{
  "n_layer": 14,
  "d_model": 128,
  "experts_per_token": 6,
  "d_expert": 48,
  "activation": "polyrelu",
  "router_noise": 0.05,
  "vocab_size": 6370,
  "norm_eps": 1e-06,
  "beta1": 0.93,
  "batch_tokens": 131072,
  "seq_len": 1024,
  "train_tokens": 545500000,
  "dataset": "wikipedia_en"
}
Below are experts of layer 10 (counted from 0) of a mixture-of-experts language model. Rows are named router (the router's row for the expert), up (a neuron's input weights, with its number) and show model dimensions 96-127. Each number is 128 + 32 x the weight over its row's rms, rounded and kept within 0 to 255. Numbers have three digits each.
Before each expert's rows: "comes after" lists some tokens at least twice as common just before its tokens as in all text. This comes from a sample of Wikipedia text that the model never trained on. Tokens count by the router's weight.

# expert 229
comes after: "the ", "- ", "\"", "The ", "of ", ". "
router:144054144172121072086138154170096115109125043097165139144142131160134106100127162188176116118120
up0:175108099109120076176104122140140138085138127093150136195102164182152113171132174121096130069114
up1:148138122102115033136146159137128146147103134095151157197172113096093093123119156146190169073200
up2:128158076049236144118108158142143109156153148092148154113130090131175078108114115141119147136126
up3:070075113168101136103155139142099144080109119148106093194160155168089146152096154135160129153113
up4:182152109084129105100153129143166140167128149074131123125141154142102089089120146197121164182128
up5:125071120164174103112107128112148153141211091086156086116123116089186104158128162115168113081094
up6:110129151087148160154180156140154111086090098113179144154139176134072218118133176154108104072107
up7:113103124190132126133103171177136133162093047142170134082188107107103157141132096127122054165112
up8:085090086113137099138137124153169108159172152074143116133167107151175092130081130153082164181126

# expert 105
comes after: "| ", "\n", "201", "On ", "on ", "9"
router:126145157144125124102148165209156037134160136126158125173201171093084129144142134150113130102135
up0:115148169107159112141123109177138032062139142113063068070132107170097115157126172083124156170095
up1:098095121162140117137161108150121083088138133149166095107169094082102080090160156155118135129103
up2:135167135161151125128120122166093105086126116094136048120116108050114143149189165133138133170172
up3:166116143179122093150136131117137123095140137164124081149185167153136122182117094126147119103163
up4:130125141156108115118143117099157142150141149152141124148097151200120132145130167195085125164176
up5:100111140125111100158149148136158068168135143207152154107147176170105141076131130140106129162155
up6:144152168112117131148145177159134112128110118136116150157156153153143132157137107202101120154170
up7:087145175143139142123085121142151125113136076154177153088184071149029098097096181168136118149158
up8:061077103148099105135103121176196088153101148140157103108144147123073123104093162198139133115145

# expert 147
comes after: "\n", ") ", " ", "2 ", "1 ", "1"
router:091106131126163125070107158148131087114145099108125143168174094090106117118053133132174115103092
up0:102127150179142119105119082128084167134173125132102139135165112135102108094148143152152134129082
up1:156089154090164145144122156066104134074159113134161147214122172156140140110108148151091042157138
up2:116080144129134138105142124184141143163168140151138067107221114072095073136160117129136141166128
up3:086161126121095115137115138138206136105140180158149069182139071161131163120088176172162139145165
up4:085133090110159093087108119119158152114155145129051122179177066089071120137148106118143145139108
up5:091161126114076105114117087072106136086146092150158146114154151136100119154199128141139130124104
up6:059126075125168169092151172144160094136159140135165143136124087088104140137114132139148132103110
up7:139105178124093097094139110192138108105187135114157084161123100094130109092067165147129143154144
up8:114146109114112132109167134208129048133158135123067128133131056126152127079093123116108183113134

# expert 20
comes after: ", ", "s", "es", "e", "ers", "ed"
router:106108151126081105070080169172129071117175061063116143201139135046086111112088188160135063069099
up9:088079109139063080116104133090094178146199209112124176120124132137107114105184128127168069120146
up10:106147109142133154136138124133108133122177136107078062141105175136106120131091173166109127156106
up11:142126106181151174148094133074166100217164136074095145134154111150118162157169142089139140029064
up12:245130148145035114133144135114092131165132075093110124185119142109179120154116116110127098104104
up13:085149142091088132097128151127154159148182123094103152150121091145086103111068135108128071077112
up14:137115156142123114118144145145123065121201152057121148145146137107075129132091170130161106099136
up15:144138184116128151171148089144151074072124136086116070091113076136084168140168182195088115086125
up16:065138131075186148137148170160143139141162094080140149090135118094109162144132152119188139067113
up17:174120120124106058102071170133148164134142171100114125129133170111156117119133115103137090143162

# expert 53
comes after: ".", "\n\n", "==", "s", "===", "es"
router:131193131122120079154139153155150088066180087137152152131097117137114156107085109202120110122100
up9:144103143131148092155151196151176127099113065187121126129123112102142082147119077183114133127085
up10:150113174128031132097052111137153107085110091159125181090199118172144163129081136091135118084127
up11:071125166184071112172115100165177133164141122148077146135134107122142168069145179102179158143083
up12:114158089132143103150122163098177107139114169175113190151138127081172190167130134145149100156119
up13:143087116145041097097138127151082093129160067123137142146096073137098113154107150110143146132119
up14:092117110162173071140123115123141097135139146113104105115132080131120073139131083091086091225137
up15:093163170169159143170187172127139164147145113109128113122157153159160091127094053142083157176091
up16:141142111069104108170168159158091135140196138163080120177165101112145107159118113123084131152133
up17:130150076128187119119156141122165125075164133114087119122122182130162102148144121169070063157146

# expert 167
comes after: "\n", "\"", "'", "- ", ": ", "\"; "
router:090144140113142108114113126145149028108156127082141139147138115127066101140104164161194148108101
up0:098109109166085113141137188103147077175086106110132132144145157094082145108094130128131109120091
up1:106166063146160131144141125132232047101181130089136129140136134178167149100114161131176098120130
up2:143064151168141129164159164150084077187187110118187156114161053111091096183155182105145141181148
up3:083129122124161135155121120166137119106114146100147135157084079160101087148079173173181197081083
up4:155205131137115114134134162203081080171107110145111157118095132138194087111130133134121085108149
up5:192136155117116152147097070110173123088079098102160117128112119125197163131116140145188074165124
up6:046201112148107117129114192118157082116078141128113099122075165113104144177142074091127098181083
up7:104122147136114090175099188111115097099199165137150126186129171206102149113164129118137119129129
up8:147198102130130141147113092105094060101086110068120129130105154138105140123115110150158118060150

# expert 37
comes after: ".", "==", "===", "=", ")", "===="
router:145186197117125065150092137163141065103132102164166138152153149119135098159121107169129093084113
up9:109188180121138114136108148145184046144127098123160171113117142118156105186109195140185149118132
up10:186126068073148157142133077124108103113105110168130110148178102137108164103086087161138183142055
up11:124104127163089106170108038166098168069162084095121112105106114125172140110160105176139131142068
up12:190079136062143096092160133130151138109099098122167105124097121108110152210168103115120139132139
up13:111171164089177149120158107183136160164115115144153155124134112151234161131148174138144086104136
up14:102156219201153156076130110163149131189189103123134155153123154147094144081088135189122152141110
up15:115143170119131149128123148141167164089176090136107081113154109125163145139162141085218110111117
up16:146119145109114085117094070104151064144049124128139133128087153141157097112103122121128143153118
up17:162141128139101138097098196083115168165155159105122156099140119145133121139093100127123095075191

# expert 121
comes after: "\n", "In ", "\n\n", "|", "On ", "on "
router:123138177067127103092119107133136024109133126031152144134150144081096120108120148151168144079145
up0:123136150103050104150104059085125173112152109099077125053129158080171166113176147132175114209119
up1:172160156023153146161111145117132067110108115084126129166146135063129139149116115173155088079143
up2:045136164154121124160121104152154099095184171111142197112159058147164162128173167151138168126118
up3:195139098135128083176159133100153094087147195115131075125132105111169148114173172139131129107156
up4:164122159018128123177123124074122184127192108116119128152144125142134200108138113145148124164176
up5:107120109071136110125098077099121164103070159124107161112106124189108124092109169145185121135075
up6:075120117093028130110071092153122096126116151150179107137132168121125140105136116151159123143101
up7:114136176080124152162132173148132086102115136112113151089146131091197158126090146072154145117122
up8:178150091155131092105224164167135104062147097102091073098119140149153131140168113128076095090135

# expert 250
comes after: "\n", ")", "==", ";", "information", "a"
router:134177137052123081079147160195096066091102108083097087124157187117088077078079170143145169085149
up0:151131099116148063112154166180118126173134070134089079165053150089124183126115126134161177159122
up1:112172122159033182115121148146163091134088109118101115110131101075158176094121179179138134089156
up2:137124134135145067138113142134120146074137139134119125145173147087120070129121191097103141124127
up3:131130095121163138129155157133109099155071133141087138133132117123115163101132216150117130154184
up4:102145104143054181174160156167126122162129184051108110094091113146127087176106115092138108171136
up5:108126093176150137138148137147124108160156078130136095071164159107134055104121098146140082109135
up6:103134151151136130096095148108097119116097110120138103063161135123131052133089075139125141142095
up7:128156120134129134138115178094126082103142107139089146091151119072065129096148203057109099200130
up8:122118143135085149155131140128121182106143110116134118089154104146149126103067152165171114154129

# expert 11
comes after: "201", "200", "199", "202", "198", "197"
router:112176162117153130081101114159184099057108149140144149183164165100107076085127149142116145105143
up0:094078142153109120125134068140090129140100133119094106179169088160156106120030126109073123096185
up1:108119136126161151112136109147160130119173135127169082214117167072133142124103185124081185097173
up2:107160141158094153123126083115142096102100109093128176086114135151071106117088161101180104041117
up3:213071164101053112122110077105145152162124158148137150120124136110132175087182172130115094142154
up4:047110120149159169183105103154147119123111163144110094118122096127153143072130130153120177150113
up5:099122076170209149118120098113173108123061115171179200111168110168140172141177072160091153136152
up6:116152098113125203092125183126155198097153077143168098112136108114084105098127141091184128149099
up7:119135135091191153118119094154173061076150181096151120136157126135082113054091212087155132116147
up8:173135106080119126098131110118127159165062143072120145070097139139100121072180110029134088097131

# expert 213
comes after: "| ", "–", ".", "200", "202", "201"
router:148155158074164143115141150185120116096147041131124159110119128109088097123062124220122130142101
up0:100234125173186111161135096180163155126183099132118099124114125078112071093084150150096182186112
up1:166191155060114147139112096146086120148176161080123139128107087140105153156084111186165154154137
up2:137092124133121130134120133137155105174166178111155114117122057129192083152124091150118134127131
up3:076080133132190142150125128157166136120113138126149188091157100060093127075159145094084123084103
up4:109144147104164112125158110160131128123169123073056145127159129129151132130106149077087093180122
up5:120140136100158119127110167157091203119150170109162153107133175138127170128116100145115169165121
up6:116137152121143144132095116098159148141128127129079177117088101147121155149167118085105157182161
up7:122105185137102147169126115187091126079097115146126119123139139126135095155145126185153097186153
up8:148130133068137117130144089126086131060116122139147106177166105149093148146179116105125184173104

# expert 55
comes after: "| ", "|", "–", ".", "+", "9"
router:129134177158119144110115119165120090130139085146135179130120087105065108133137154174137142134113
up9:142163180105111109106110134108154078086136120140053181164113141118159132166120111182094143113154
up10:120098157100060158097097138100168109100116139140101084055126105111079121096073154128079106092121
up11:146136125172122144124120079124079139087119094087112153105145129070092174175077168105105156117136
up12:194115127120158128149118173168122056106090110118152134119155090117109115117131165100150145083135
up13:072123134166110114146118097100109086143168171128091156128190159158148090130124114098152153104122
up14:143149164174081101133161136169113104121087128105178161148043104107088087154160126165176099156098
up15:139122116170152055132158105161101144140091096136175135087140217112117181152176107132147106161135
up16:137144223130131143137128108170177164125138120110095160108081123091098092111092077067090143103119
up17:122117104182081145164114063150181162128181101136131138100131178071112129161085149132079098158108

# expert 80
comes after: ".", ")", "|", "==", "===", "\n\n"
router:120121149141140109159104152213122085097169067117100139166147101117128069120077139189146117081109
up0:111142106127079112113033141170105054135115169139180155156181104126095130074110179166145128137119
up1:115152117136188061155203087169162140082131126136133125159125167119085140155158147120153116071138
up2:088143153132128112117100126157099155215123141177131152115122105091085151053143131119116078101118
up3:145150147165112130127125124149135073057111092167106119153153125121133119095065112132163151158099
up4:135207098158140087103127113162157149136147086158131190143126172140149143153179126158150105138130
up5:103147137114071163092136143150118145148074121156097110154097143085167091171100110159137153122098
up6:130126116158089145101117191117165133125140124060094141117115101140113162092116150146096147191088
up7:163186157179086141086131103164123138080160062147130141153092098209163095124114144155138097135123
up8:058066135108115059174162128175130125088154115138101154126132067101178127101153158123172157127099

# expert 246
comes after: "\n", ", ", "s", "es", "'", "with "
router:096080126077139080126124134171112071088140097105163158198129098084111080105075160136185116086102
up0:097133190122112125133107094117115180131125088111114132132069123126103136137122125201170110127133
up1:085127172142148126171129203102126154154138150064163113038117096133181149129174139117152095112125
up2:150095116082100102130070123196132101181106096195096179146138093110132141134113102118119112138123
up3:065097099144131090076088118108105146156178183134089088120120174168112117152150133102135113103164
up4:131124138095147169118158139180151190112103080134084139092149093092124143095121150108142130089138
up5:088123139160141155137094082146178074128181145024167101148137115116073149109087194102116090096116
up6:203142108155114114126142151173137147081155152095132128106101117058144165142083131205137124079128
up7:054123112109221111141155120150178112164160099056173167121130117105137151183074126137156137134144
up8:118124117132130122107128099148151147070124108110222121168171174143120127082121143062153144065091

# expert 171
comes after: "- ", "201", "202", "200", "Personal ", " "
router:091138105086083138124110140170165133129141152133156149128162126068056099103105110148118137130129
up0:097125082113119119106062194142214149106100143146146111107101171128139120083114139150108125134072
up1:131100083114104122116129085151153093100185148171189160152154156101105127165135171117139093163156
up2:073104208122130118187087116147113137178126145147099183142109140136087082112108102125105168137151
up3:179153133135104129127141156088141141163151135134118183097118149121134145099076153118120183088148
up4:184137138096069132083116195141185163117080119122102151092130114114098157074073102104108137145152
up5:124087169143068104139142127082089179120138126144142133083081172126167090141157175091146199108155
up6:047129080137079149077175094129097162128135150126142107146136088137117132159127130120118153147161
up7:105134160181214136120116116141206203171154117068134152129145173157147152094138122134098136104163
up8:136111111167101122121072168109142118096155158167114137144102151081157107095161079096100134118122

# expert 232
comes after: "- ", "/ ", "• ", "Preceded ", "201", "Architec"
router:062116122122089154078092103156125134126117088124136145125136139092074134110093129151126104133127
up0:073138075135128097121173115118118111121177110075145173133124117197100153085094131148088131132118
up1:012148116056118119162138149154116089185131121130111120138071075106134093148195133126118115145121
up2:083089108155139139116121134115148059164110139188131106103155137136148131098130121151105121162087
up3:075117076117162107098140076151145126125082137087101130120118124110094092134091177131153138101127
up4:081152166177127146162080115123112106162109081098134112120044150149112135163091161143125128122116
up5:145091158188054102099119157157113127113110106121107147162045133104156098120144181127100193124170
up6:130132109104088145164127117140142144047076105127140121119111143120067145112108127133133097113152
up7:167168112094148095123177122154100131116091139150110160097128206090146130095144170116122101116120
up8:095153119140175139074136099099110143140139103188142171123116138085095115091143142122120098121144